python train.py --router_score="softmax" --init_std_router=0.0315 --lr_router=0.00195 --num_attention_heads=4
Below are experts of layer 3 (counted from 0) of a mixture-of-experts language model. Rows are named router (the router's row for the expert) and show model dimensions 0-255. Each number is 500 + 25 x the weight over its row's rms, rounded and kept within 0 to 999. Numbers have three digits each.
After each expert's rows: "mostly gets" lists some tokens that are sent to it at least half of the time; "gets" lists some tokens that make up at least twice as much of what it gets as of all text. This comes from a sample of Wikipedia text that the model never trained on. Tokens count by the router's weight.

# expert 81
router:496526502581524475509530509492456508519457479529485447494502518495450510532514555486491505520528500469504510534557486458512474527489475470501469489488533465479509538476513481482471544518507525506528497491562511483492530509498536471533446495491500469493530446505493520528483478528489472504486507509516514523423523469532500487516531507516504472480465507507505499529482513499518482490534479487506556492483506475466510518515491493521508467494491521510544532493499473520461463493516481490502492540488500522477518492514520461509472502469476490451502506509451498491505481564457535530504464493521515508516512504495509486522520494484514529478496502492542510497482487523492477504521508516487461449515495557483505517536482491469530487508499476500508535433435471492496512540486502
mostly gets: " However", " During", " These", " This", " They", " According"
gets: " The", "The", " In", "In", " This", " It"

# expert 77
router:505517463523479510476513469470507485451501461506425469520461515485499489556487516505494464483514485504469508499518495494494501514571493514499461486490493401458526508460449477516543533547490525510514505513526509497510518500530483485519491490512513468444527485493540517467523487473506502533513521493449481532514510493505529462558492422545491489505496467500511509512491522524470484507497482498424526472485493524504508472504498511513514446469496521513505492457491458496494500478533507481483493540461511505482502481498504477477476496493490492484476513486505494452526502497491490495543481456460514515520519505489555476477557470498493493494500511472518479492501481494480467492528490505505501490481477478486470564500521487495475486495486497504492507494498459484460547528481510
mostly gets: ")\n", "\n", ";\n", "\"\n", ":\n", ");\n"
gets: "\n", ")\n", " |\n", ".\n", ";\n", "\"\n"

# expert 55
router:552513488522508511510524499467467537494452468533457459519501503475500474506503541509453454522558506483484523513531501466514514524502520457525488489471523488507518483486483477485516491498474528515500492516521519537512507484518504517544471487504502503476497481510499486520554469504488496515509535508491514522496540490515515451531473511554491449483505513494493530509444512525512482487535524499486529512484512537503488494514488469514516496495482497532523537448472476488516474456489479458506473517502517480430541514507556442510474524521503500475517528508475513490519498548439521524540494468499514513519508487483508502480583498480508536528515487486531494505498471501498442540500526517523510466495477539488505491544518476487505517498524477494490486444443472500471526509487521
mostly gets: " Bros", " III", " IV", " H", " Jr", " McK"
gets: " A", " H", " G", " M", " P", " B"

# expert 68
router:508563474542518444501514489499496549477514496480504495475456505470504448507485517504476486527492493515488514497478469499502506531505538504513522494462565457482489481502477491457539491512510495508519494519537508473491513497505501481525476495510531497488530459463521496497530431533477499507496473402454523524507492501500536482575455499530496498488480460479521525540497488496529497500528504453455488474493536502483474473516515447485510464476537546508506488466497486470509504461529498469530491529496504495488515483521529487479480498496515504494536541530493500511491482534492492548522500480462495526515491556516506514506499492475481538515497504488495495537489460524455493540507528491492539491496460511498517517476513479496513542501487462498493491477503456465460535498479535
mostly gets: " Cup", " Force", " War", " Brigade", " Prix", " President"
gets: " League", " World", " Division", " War", " Party", " Cup"

# expert 122
router:531580514535491479493489496509538491493478479517462510517443531447481458503492479486515500519511500497473520516496503511476481545506505497492466527528479476495536465492488440501516517506501531554546494510501491440567475474513472508494508498498493512453492443510498496525493465500462484515548507490471517508500489528521498463575458508479491479482458506533502531509486486515545469480504523486453470516474504486504492494546488461483544469499505468538494506502503485483488488530501544500506508527498483514497522504535526459466473456471496507475540489488502519471497441497464527499515504492504512518530520530483519471510510508514476504513502499499546495502498472533496497538518511527474492536503453513508538506486528466516520522503492499507462479447515472441502505486463517
mostly gets: " @", " Best", " Outstanding", "The", " the", " UEFA"
gets: " the", " The", "The", " Best", " All", " New"

# expert 83
router:523518509509513510494518482488482486487492440487497467490494507477481498514459564489484509501524500504515515494472520462458484536526457535535475515465484469502515459491528504494496507514464541518505495480505449509516462525548513490504529474491489490486551503532481504511503494469490482505499498488503472539493529493518514510529482485561440478485451521505503464511480491503502509501535493499445504501483484528502538476524490521513569511452460506540496506493454484501466504480553540453491490507491529493508501434503496480475535499460490447481471492516500521453476497517514506515522483490453530543554513519517519462528515442545476510492498506490500502496487500494454513486505513492505517491468484506450487488499515424473500498502545494494487516460503486480467533518497525
mostly gets: " |\n", " would", " can", " will", " may", " did"
gets: " |\n", " to", " would", " can", " will", " may"

# expert 112
router:489538503513487456513497497481513548491491476511469449516463583504523489531485546508508477496500490497508516521540469479468510506539499476506484495523506477482517510510520462444514521537507508490493505555504463462537485506505472448525451523504517482451510490468521530492498492516483494577504501489515489515503525467511504497537504474555494493495466489512477463476507524526525481515509513494506523505459481514503506441506488513475487466460464507514493519432482511493500459478514510507496489515416501498457500501503481473490471513506489503503474509494504523454497490500501532536524484462466498470509508507491511506526512473501499502466491533506511497511475483557482505544521505516485477487481490504501477541507464509461478541533485493565482493493493415484461503515481501
mostly gets: ".\n\n", "\".", ".\"", "\".\n\n", ").", ").\n\n"
gets: ".", ".\n\n", ").", "\".", ".\n", ".\""

# expert 20
router:506503495503497501451514492470507530456450500480488510533510528449507486500482509521468497492567464452487541511526476468490481511498493512514463519468542495493502464475502485487499543499509513502494494493527506500488497508507487483498500518491499498503516487508469526457486493506490493553505547512483458495461536482516515446486517487515472493467471488484488466540493483527502500446531513455484517508498483488468521492528514494512559490479472514545492520487475500480502446511539517507488438478477493516501514458509482467484524505518481444476492494519455486480488508553499504520506463485481477558525561525475575483532507443535499507488479530464501524477483486525499510512490492515495458504506480476469484538519478472436461506555537488505488519508495474518477523518499517
mostly gets: " is", " was", " were", " are", " been", " became"
gets: " is", " was", " are", " has", " were", " had"

# expert 123
router:502504515500490458525468493478517532489477478515462501502493530508480503521477494499489455477503423512503495538518472474492507514536493485521494496505508479447546501500469434455516497508478514509525469561511495492521465501506466469505473529508523488477517441479537552471472498514488500517507474472519468500470501502517510510511506462532494496489481495556502510489513549497514476516487536510501493480485531465509516501517491521505486466488491488495499505460428499495489467480503511493484498518460505461504513512497537437548482505480481472475472525516505537451482493541466514581497516413470502484501503517479502465478504493497466525497499496489494572532453507496474506537498494519505497486499485494488537524500480506474470538505494501511478510497496462500472501531458541
mostly gets: "°", "′", " .", ".", " %", "′N"
gets: ".", "°", "′", " .", ":", "–"